Experts of a small language model.
Size: 18 layers, width 160, vocabulary 1908, 77.1M parameters.
Training: a variant of Adam for the experts, 842M tokens, 6425 steps.
Below are experts of layer 12 (counted from 0) of a mixture-of-experts language model. Rows are named router (the router's row for the expert) and show model dimensions 0-159. Each number is 500 + 25 x the weight over its row's rms, rounded and kept within 0 to 999. Numbers have three digits each.
After each expert's rows: a language model's description of what the expert responds to. This comes from a sample of Wikipedia text that the model never trained on.

# expert 46
router:474503466526514508499532507522455486488505488533485457491522521502510532492517518505521464520519503521527466464539468451487495464460498476485524472483498511495490522507493479472475493529467506508513479510498543528504508530524467515507481527510525532496495475479595474447499510483473513526453508446500522522502480499521474530447496502467466459512515488491484514503486514503503458513497477471534517484529502541556489509476496446518527487534534537471545479506490502503479504497526499
It responds to: T, St, N word starts. Opening letters t, T, st, St, n, N, Z of common words and names, such as t-ax, t-emporary, T-ales, T-ransportation.

# expert 28
router:491526457494502498516539511466510506472511502493520462475518499507504495534528513509500479477506480513547485497506473485475518457510500470500474477470523522525479509542416474484519466518484499479513464487514514466533482475514478537509477539523518490534503477489574514483514509475495511548470516420489531532509498498523502485482455530474518501484455513474511486518532523515498520520479502494489503512538495545544485493515487456503479522491524485499524464522473454475514495546530475
It responds to: Adverbs and year digits. Adverb endings and adverbs such as -ly, -ally, also, then, well, later, plus final digits of years in date ranges (195-7).

# expert 60
router:487555448517494489500515481455476487491535470449507473488511523491494514528528488483514468516519510496534490451513506458467502487467492465514536487502503511472481516521422460512452483499472502498518495511477523513521482459483482533504495509497535518506528490478552507502513504479482506500493532447501504531488470502528512544478487534437482504497512480521507497501518517548489502518505484497535505489531512510540471558458495450458534496505521520493518493496501455483452513499540512
It responds to: Table cell separators. The pipe separating cells in wiki tables of sports results, election figures and records, with some semicolons and == heading marks.

# expert 13
router:506497475504503560468522535494487480474487506490473477469509501520488508530496516470541478518503470492542514480578463484500504506476495485484512490483530479502470518525449484480522510522502499499471497475467594507504495513519490492511483514480515511528522523486589491506500501461483524521444481438458515518495491512533511531459467492498479489488500500513517496466534488536491513520501499501540448509492469512542475477503495465495523513479522484479531509534485492485475525525498498
It responds to: Mid-word consonant fragments. Short interior word pieces after an initial consonant fragment, such as f-ound, Ident-if-ier, d-augh-ter, Constit-ut-ional, Cent-er.

# expert 25
router:498514491514517533484511508509502551519521492457524476483485538521486510491488542503470453533509491502539497484507479440488535476458462501481539474488490518529507526488434483495463507518513477507509515501508525501496508526478467521501528467486477538473508507529605490514484514480488490498469553475491503535465528508509476489469481524448483465469503541474512481497500471503497496501520499467527527472509525523526520492468501517517508515474534507524500449528481475494451500493521501
It responds to: Initial s-pieces. Word-initial fragments, chiefly a lone s or S starting a split word (s-ettled, s-outh), plus Mar, res, Fran, ran.

# expert 39
router:485524481520504501518566506540480476521495507463533488480512508504530508519496528513481494485508481483528464492538459512479523496480501481516482522486516540482476525506463463477481466503499510482504489485496540499529507525510485527520500549491483508472515468501619496509453498460498496517514509452512512537485485485506516531496475521462500487486500510516510466516478488535470489495501494508522475515519495543498500480433510465474513471449520535494525468465479485463501534528537479
It responds to: Infobox field labels. Label words at the start of dash-led infobox lines before a colon, such as Born, Location, Line, Label, Country, Genre.

# expert 55
router:477556460530522513528511521491506498481505514476526467482505492475511503532500511506498436451512488519503499535528486486455515486473474484550564502450485508522499502491447486461497483510477509492542495475462536535481492506475501517505484502508524533523512499504592530500497448458499501482488537466503494518512527514490487537503463526444482514486484500502475489517519478481501525468511472489533487477539531492523492502481498505519467496498499510501506495506473471497457561520518530
It responds to: Syllables ic, se, de. Short syllables inside or starting words, especially -ic- in Chron-ic-les, Lic-ense, and word-initial se, de, te, le.

# expert 9
router:496551459504479535501511553482497490472506482489510474494515505524513509514534498511471483476525488522532492483520479489487478489469470513512519485507504503493508532512417490443483484555510481535499500514451542532530484502500537510488483510493515526503513508509600517542496476449534525509489513433498491505473523514494532505479469526473510487493469518497540471488492505510509468515506486509473477503517512525484497516505486483479490476449532482460546468496471457505512513510529484
It responds to: Name-internal re/ber pieces. Middle pieces such as re, ber, eal, if, che inside personal and place names, e.g. Em-re, Rober-t, New Z-eal-and, Cal-if-ornia.

# expert 50
router:494512461534494524497509505514475490501512502485512511489494486522544517523512515459536484536536513514521477495528493508472493498521514524532481487494484522478523517486441464507467513519465481491496481485497551540521519519478492527510438496532531502461504487508621503489513460488469526502521477416495526513484478492526507481505483529459484485481485488526496458535500493507498494510475465472512499498530488510537496523491494480485476498449518518482494509516455521498468508520535476
It responds to: Mid-word consonant pieces. Consonant fragments like l, r, ch, pr, str inside words or names, often in misspellings or odd splits (ruthlessly, scholars, Ferrari).

# expert 61
router:468494517507522487501527515481511498489540477512470482524480487495510522543521468488488455464490450528534510509526489528484523518447492508506503504485504522504472515503435455466489494557466450532542478477510552514525500514480487520514473511457475514532516473480603506519507517486512520492468531457497512536502476515531516496476497561447475487514469507476495487534508498496502491510500478468532506496516525504482444502491492481484522524485522497503518475499477478505503503495505522
It responds to: Verb-initial stems. Opening pieces of verbs after was, to, and, such as att-ached, be-gun, cre-ate, pro-duces, ad-ap-tation.

# expert 44
router:505523463543497519504486502490479520472493483444524478486486500511505553503504532513492473498528499511535493508534505463520552480503456492514527475498485531498510509503421456491480474551477509492511490533511571483500517498515485517486488521500511499507504470502569477513507514465507500508479539456524546530448491491492477491479473529483465490446496522503531502507505484507508464511509484496548534474477522535506491466482507483506517498467510476514491498494463485471441496529550485
It responds to: Plural noun endings. Plural suffixes -s, -es, -ers, -ies, -ions completing nouns in prose (films, processes, stories, models), plus people, members, years.

# expert 32
router:478535491557518491474556519541511514487492463462511482525532501491500480478521505481521480509488475543525496476551480486475508525479489512519497529460500499512501495530409454505489525521483487515501508505498549495548502475508509500516484493495479528507508492505588474485507488480467544486486519419488502539512483486500516517467454520493500480449478512478518500501511500524499513491502475470505493494535515525517475489483500459503497497480530524466481467493458469501484513535515521
It responds to: Verbs after to/would. Base verbs and verb pieces following to, would, not or can, as in to return, to develop, did not qualify, ensure.

# expert 58
router:508510488520496512523516504486459499470511486494499452488513512531484511521500515511511459498501496504535464504527491487474507461421496479518493492479515480522509515543441467497508491528485507496550507481509557478512503458449511523513478512505502480546511476499575504521485465480459529500467491447503532517483542531512501513487490548450523469468479492449524486503530497522504529491502507482505476504501514499520499496506514464512516527465528483498538462487441526473462508518520488
It responds to: Paragraph and heading breaks. Sentence-final periods before blank lines and closing == marks of Wikipedia section headings, such as "== Background ==" followed by new paragraphs.

# expert 23
router:500516452528508509469523502525518497504513461465489452480485513522525532510499518526487474463483478523545466483531444495467510504454514465479532480492478551509489517531453483487481477555487468530515455505485570513515517508517503543498486500526509540524518490479542497450511479482506501532462519465503527508492499493487483512452469528473499503485493484516510495511497477494486488501530510479534473477489496526545481504502484497511501498446554489486496474551460478493464506535518504
It responds to: Line breaks in lists/tables. Newline tokens ending list items and table rows, including pipe-plus-newline, closing-parenthesis and period-plus-newline, before a dash or pipe.

# expert 12
router:483523457523507480506545518502505506508529481486498482464485478488517534533520475489512487518498437507537515495555506481492520485473489487495515497477508518484494521472477468480488488546533515511485501503496588522525514479502500491503448517496527504476515507496575505515496496467524499498477540462529516507485473500485511504480474502500506499481491487496511474544493497467495496496539492519530538464492527487520494485479443455484527519430529518477517474547454460522439489515514504
It responds to: Agent noun endings. Suffix pieces forming person or role nouns, such as er, or, ctor, ator, ist, in player, commissioner, director, finalist; also under, per, member.

# expert 10
router:503539474495524499492510511486465523512478500459497491491505513534504493523493484495513473530476487492550493483520475488481520485457481471514561522487520485501486490548474464486497510526527516540505500495496547483513516532470532538519494530540524497519531460500576502492520472466479524508463510457496537503497462497535511520494474505480485494456511511498533490510520507516467524495501462493529514458511510519515501483465487491472498492429494458508480441531445472495466511555503483
It responds to: Mid-word "ad" pieces. Mostly the piece "ad" inside or starting words (tr-ad-itional, spor-ad-ic), plus common nouns like head, year, day, part, up, join.

# expert 18
router:492522504526517530502509504492477519500542492475461485495489496527534517518502509525481512512505478498539451477540471478459512487451472486504510468473483522476488508494412470498496506537474467475509475503519549516500464509501493513530460493542498494519531485498565478511525500498500526504514520443497498498522514505504524536459485552445518468492456533473513493520512496509496472513527512476499471495509524495525507553498496504468485495454544469499540445516474511477467496510523498
It responds to: Periods and decimal points. Periods ending sentences or abbreviations, and decimal points inside numbers, often in tables and coordinates: "in 1923.", "3.60", "St.".

# expert 20
router:480553481516478518495519505494515525527500507475493462502456516510527550506531474512487462523504468485537472513537481473477503475468505481508508477479509479509489509505415465472455503548482481491487463517461597519522514512520481526498495520534510519518516481512570486486522494455483508524498533441522506528510514488485530522485479530475471448480502483496483508527491486517500515501487501511533498484496481504504504464486504477499512470473498498523501470516522491489484508550543482
It responds to: Institution name endings. Final words or pieces of proper names for institutions and places: University, School, County, Cup, League, Subway, Railways, Association.

# expert 52
router:489546481546502516479514498494498511491501493479525452493500536556502521521517470525505471516500461507475461494536449488486488494453514506534493496492469545493496488511454486513500482542489510493499491489518556541491501504482503485544488495513521509549488497509590531469520494497474508513467502480495499546524458510491500525410478529482540457470488503488501495490487478516489484496498501479509480515547505513498498472502492470498507492480534499438537507507488460499502505545502469
It responds to: Letter y pieces. The letter y and y-pieces inside or starting words and names, such as K-y-ōryū, ty-pe, G-y-mnasium, Sy, Re-y.

# expert 15
router:467542464536472508511519507524447521504497472528502475485488522518516532553552514496486466507511484491513496488529469539501497486488471511473510502466509540492502546534467473489459495532495502490492504516518530503505506495502486530502506480469526552520541488484616484481526510484479477519496505462510505498527481515485512498483455522453489460463503493532495489511509541504526499490507504480522490487506533489501456505488489478479501487470527508474524447556476463483470486487491484
It responds to: Name-initial syllables. Opening syllables of proper names, often capitalized and space-led (Nor, Har, Char, Thom) or the letter after a capital (U-l-f, B-ul-garian).

# expert 16
router:525513471495523554514516511488494513490510482521523492464538515529520508529502535499496482466508452546532505505526486461464520506466465508525523492501483521533487501473449447507488477528463509498498475490467529503531504511504503508509448470488508510506489489517585507503539510483459533510456469450519505521521526477515538512476462547468478470499489487513492488503507502520477466468493489489508476507540553495511470473474476490478526491513520504479511482533479492471454501546530525
It responds to: Lowercase opening consonants. Single or double opening letters of a word, especially h, H, ch, th, wh, un, as in h-owever, h-orse, Wh-istler, disc-s.

# expert 1
router:462537474511503494480507512510520506496500515492506495492484499507503528522483530522505436520501485499540498507530526476434551498480478475508511490492493537528443510525426449482502501561517500510507491502491545484526519523490504516469475498518491534523469468500557534489530474492492527483482533459525497495481519495509502546459441494474490453477493497515494498502557508482497510505496478443513496503492534530529467490508492450480498534465516502469507466515476505505477484527508489
It responds to: Year digits. Second and later digits of four-digit years, mostly after month names in dates, such as 2'0'21, 1'9'90, also table numbers.

# expert 17
router:485536490514530490502553473502506491483516493431494499499523499511524520522483477509484464511520453500547453507522475468476512475477506495496520505471469530489481521526458462498481518555485505478534486497476498525526524504500486509512491524513510517522515483475592520490497493457488530514470513476512521528485496511476521534507484526438476471489459502522498474511532472503486502496514497445494505488547523529544512506509501450506520539475522491466508463525479497486468448493531510
It responds to: Capital letters starting sentences. Bare capital or lowercase first letters opening a sentence, paragraph or heading, e.g. M in Map, My, Manhattan; C in Caribena.

# expert 38
router:469545454505532507483546508512495521479469494451517487518467514506532544485536472514543470514500486508559465530541499483475518498466494461459486463485492524513470508491444439487487513528481489505516517485482516520534493501495486520543509500536506508514511511488613502504501479484487523510528494474500515513519501515477533514489477540445486496517495485519487505477501487513498503500524484486481491500531504481498494515478508491519524504457526454460491445537498484496466483520492505
It responds to: Capital-letter abbreviations. Single capitals and caps pieces inside acronyms, country codes and model names (SNEO, PowerBASIC, BEL, ITA, SSRI), often in tables.

# expert 63
router:513493495522474488512498505505499484520526480463482460475469513504535530517498527463476467503520499518564483520529482465488536503454499454438509506476511514527492503518421456461491477490486500505526506487521520483537526494509511496514479514514478523519532484506591474511535475488490515481508524422508519472504458501526482505500463546468491491496501511516542519495496506530501503496507486503520535498486515541519484524485479475485520514482524526470506481535492487488445493494540503
It responds to: Digits and f pieces. Single digits in tables, dates, scores and statistics (14, 75–60, 7.), plus inner f and ra pieces like in-f-rared, Port-ra-it.

# expert 2
router:477539489517449505460542502492489502507506512477498475527483490519502514518525503510495511496508452541521524463539498498487498464463513507476506463471493509484500508528471475476503501538462490494457497505535580492532506492474478513504491518508545503498480492521615527522518499507490507498461521423521537508530505464500484519519438536497504459517504512487511456484513499523514525474505486499525491516497515491501494505483514486502513523472518508489485483491502484477465520462489450
It responds to: List item dashes. Dash bullets and line breaks that begin items in infobox-style lists ("- Country:", "- Name:"), plus stray word-piece fragments like ir, cc.

# expert 36
router:477554485517515502497498506510505527519494464476486462518521502510497516513523504522474479473519446510527473493549479493471494505489455490508484506502495517469464543542442492485498493503463472478534498471476526513545519503473509520543448510507537526520526460529597473502514502485470536533462526452483514517497502474536492471504488497451468493493515522490509467493489514501485505538525503483533474482499501487534480461516518488494517505493537486468532516475490468473508507519540507
It responds to: Short word beginnings. Early pieces of ordinary words, chiefly a lone c starting culture, custom, circulating, plus count, mark, met, pop, and endings ck, ett.

# expert 31
router:493534521521494534506517493478468496482506457470512458449497531522497461538502502549470456514530486482544520489523492494489510478453516503524503502467487526531490494479464475510457494467490499499512508488522560523567513532517535543514493521491508494537545507500523498481513463466483502523487526443500523513500490484477499470479478472455495490487481511519496475484502504522499501521520565487533507492531538466549502469463523474467494476481513505486498461502486464478465517524518474
It responds to: Commas. Commas after place names, clauses, dates and numbers, such as Ankara, January 1, 1970, or 12,277 in tables.

# expert 45
router:485524473504529516534542476500482498489527492456512498500495520496516537514497512515530493508533489521529443509534460480495494497468518463513478489482506526513505529520428468472478502516479493457489512504499552506499540500542506505495504532461521477497552516514562500511488510457483529488436531485503484524518526504488502509483458514466461425479471499507496498489499491536518482505492484517504484501497526543523473487518502481524456523490514528440511441509503489472463499518518495
It responds to: Colons and linking prepositions. Colons after infobox field names (Producers:, Monarch:, Genus:) and prepositions like to, by, against, between, on, over.

# expert 22
router:538530478516508497483542552546519470486518501444486489504496527522500496502531490538509464515516475484545459479530470474476535472482487490511512476504506521512517516486415428506471513528486505458516487495525545534508505500499498504474498496490520531503492493478562487495471491493482519517495519454484509531519467463498485521497460550460512508473493507491533506513510511520513504483538500464515495512489488519551480469503502474509526504470536502474479475510447471496454509507539485
It responds to: Prepositions and verb endings. Prepositions and linkers like with, through, including, after, In, plus verb endings -s and -es (show-s, contain-s, remov-es).

# expert 24
router:482532482528527538491526510532482499470508493508503467482510524515537511523499544487483484495514461478513487516527481509484502474460498477518504468481513525503476511512417465475484544517420487476497486451473558482517534508477520510540500477494487502497539481523573520506519488478496537482467516468510537521506485513464519500477475510450488497504480536525483490524502480527508486509513495508550514485543518490539472496489469477465530507478520499474524486492485438488496502510513489
It responds to: Common word pieces. Mid-word pieces after a first letter or two (b-ra-ced, f-ire, g-ra-in) and common nouns and adjectives such as war, British, English, child, water.

# expert 19
router:504529500508507524511525500498474540507479479480508460470547526499510495514465464454520488493533476492527481520549504478489514458501462480505531475481527504508476493510463485495450518529469474491503469480485555530538519520492511498468520523487533511502495500474576509478488493482471504510479497442491492537529509490486513549465477554448497487474492507482511498502524482528489513527507477519534505503505550501545463475474482487503509511441533517479524493529493483482449474517535488
It responds to: Section breaks and modals. Paragraph breaks and == heading markers starting new sections or table ends, plus modal verbs would, can, could, may, will.